From a checkpoint of a small mixture-of-experts model trained on Wikipedia.
Size: 13 layers, width 192.
Training: a variant of SOAP for the experts, 369M tokens.
Below are experts of layer 7 (counted from 0) of a mixture-of-experts language model. Rows are named router (the router's row for the expert) and show model dimensions 48-95. Each number is 128 + 32 x the weight over its row's rms, rounded and kept within 0 to 255.
Before each expert's rows: a language model's description of what the expert responds to; "comes after" lists some tokens at least twice as common just before its tokens as in all text. This comes from a sample of Wikipedia text that the model never trained on. Tokens count by the router's weight.

# expert 21
It responds to: Headings and infobox dashes
comes after: "\n", "==", "See", "p", "or", "==="
router [148 154 120  89 117  80 110 164  87  73 102  61 157  75  82 150 131  99 161 137  99 109 124 107 112 152 167  82  75 128 153 177 116 160 121 144  88 145 113  99 144 147 100 131 140 111 126 124]

# expert 1
It responds to: Mid-word Latin syllables, years
comes after: " con", " Con", " in", " re", "c", "con"
router [133 120 114 118 157 117 105 117 128 117 173 137 122 149  97 133 109 152  90 114 105 119 134 103 134  96 176 144 132 117  81  94  99 176 165 147 143  76 119  76 135 111  91 188  96 225 143 184]

# expert 17
It responds to: Word-initial capital syllables
comes after: " the", " C", " c", " a", " The", "C"
router [141  63 146  76 137 163 118  98 139  89 142 129  69 132 105 146  91  55 114 113 111  88  84 176 119 149 129 174 122 123 124 143 131 131 111 161  56 122 110 135 140  81 137 135 154 164  81 123]

# expert 28
It responds to: Numbers in sports tables
comes after: " |", "|", " (", "–", ";", ":"
router [164  82 164  60 128 122 203 180  93 112  85 149 148 123 105 180 140  72 179 154 151  75  94  93 148  89 145  84 131 124  99 157 121 167 128 173 122  71 188 116 135 105  94  86 158 192  99 166]

# expert 22
It responds to: Prepositions
comes after: "s", "ed", "ation", "ing", " part", " one"
router [115 154 136 165 169  99 149 182 109  96 150 128 111  91 101  96 101  56 121 113 186 111 108  91 132  55 166 108 131 146 126 161  73 186 135 163  72  96 126 146 135  98 100 151 167 141  99 131]

# expert 14
It responds to: Bare space tokens
comes after: " |", " and", ",", " to", "|", " was"
router [181 137 119  72 124 169 164 160 160 117 147 138  97  96 111  50 128  79 102 103 141  97 104 144  29 135 127 120 123 168 176 103 120 139 201 162 148 116 147 170 143 174  95 130 110 153 114  58]

# expert 9
It responds to: Line breaks
comes after: " |", ".", ")", "\n", "---|---|---|---|", " ="
router [197  85  98  97 126 146 129 163 116 101 140 122 116 109  63 125 135 107 127 123 139 125  67  71  93 119 125 158 153 172 164 186 120 122 154 177 141 130 153 166 122 136 104 142 187 124 118 101]

# expert 18
It responds to: Name-internal syllables
comes after: " W", " Ha", " Ta", " B", " Da", "W"
router [129 122 153 138 131 156  77 146 112  91 147 126 128 117 153 128 112 121 111 147  84  68 126  83 137 119 161 117 135 174 113 220 140 157 157 184 138 176 129 107 120 159  96 157 169 201 154 102]

# expert 24
It responds to: Articles and pronouns
comes after: " in", " of", ".", ",", " to", " for"
router [161 115 128 125  87 120 108 146  86  76  95 116 127 132  87 116 113 133  82 144 147 130 108  74  89  96 117 121 163  92 161  96  73 116 132 133 127 165 143  72 176 109 163 172 167 114  97 161]

# expert 10
It responds to: Brackets, math, sentence ends
comes after: "\n", " (", "}", ".", "(", "$"
router [174 104 129 147 156 150 119  92 108  37 119 146 144  98  76  78 122 101 151 104 126  90  84 126 133  70 143 120 168 142  89  88 136 153 143 160 115  89 122 144 142 154  74 160 108 140  79 138]

# expert 26
It responds to: Capital initials in tables
comes after: " |", "-", ";", ":", "|", " T"
router [199  95 141  40 125 119 116 109 203 130  54 143 128 164 124 109 158 100 110 154 111 118  90  89 104 108 138 165  88 140 150 167  92 126 160 153 108 143 135 120 121 162 115 114 137 162 155 117]

# expert 4
It responds to: Word-initial capital letters
comes after: "\n", "-", " \"", " (", "ba", " Mi"
router [122  95 104 144 120 125 114 209  97 128  91 170 119  86 136 134 147  85  95 128 107  11 125 105  73  68  81 110 154 120 128 165 145  87 158 173 126 159 100 184 148 152 144 190 191  95 106  72]

# expert 3
It responds to: Word-initial syllables
comes after: " ", "-", "M", " \"", " m", " ("
router [173 159 130 144 130 149 133 135  85  80 130  85 123  84 145 144 114 118 136 190 114  87 133  97  96  63 130 163 203 121  97  72 127 154 122 143  98 110 129 141 132 109 106 107 129 161  62  99]

# expert 0
It responds to: Foreign name fragments
comes after: "s", "ur", " S", "k", "z", "S"
router [111  85 157 131  99 118 170  81 153 131 139 172 128 124 100 100 132  52 171 102 103 132 110  67 149  70 155 138  92  76 121 135 135 166 165 196 110 170  88 119 134 142  71  88 181 134  93  57]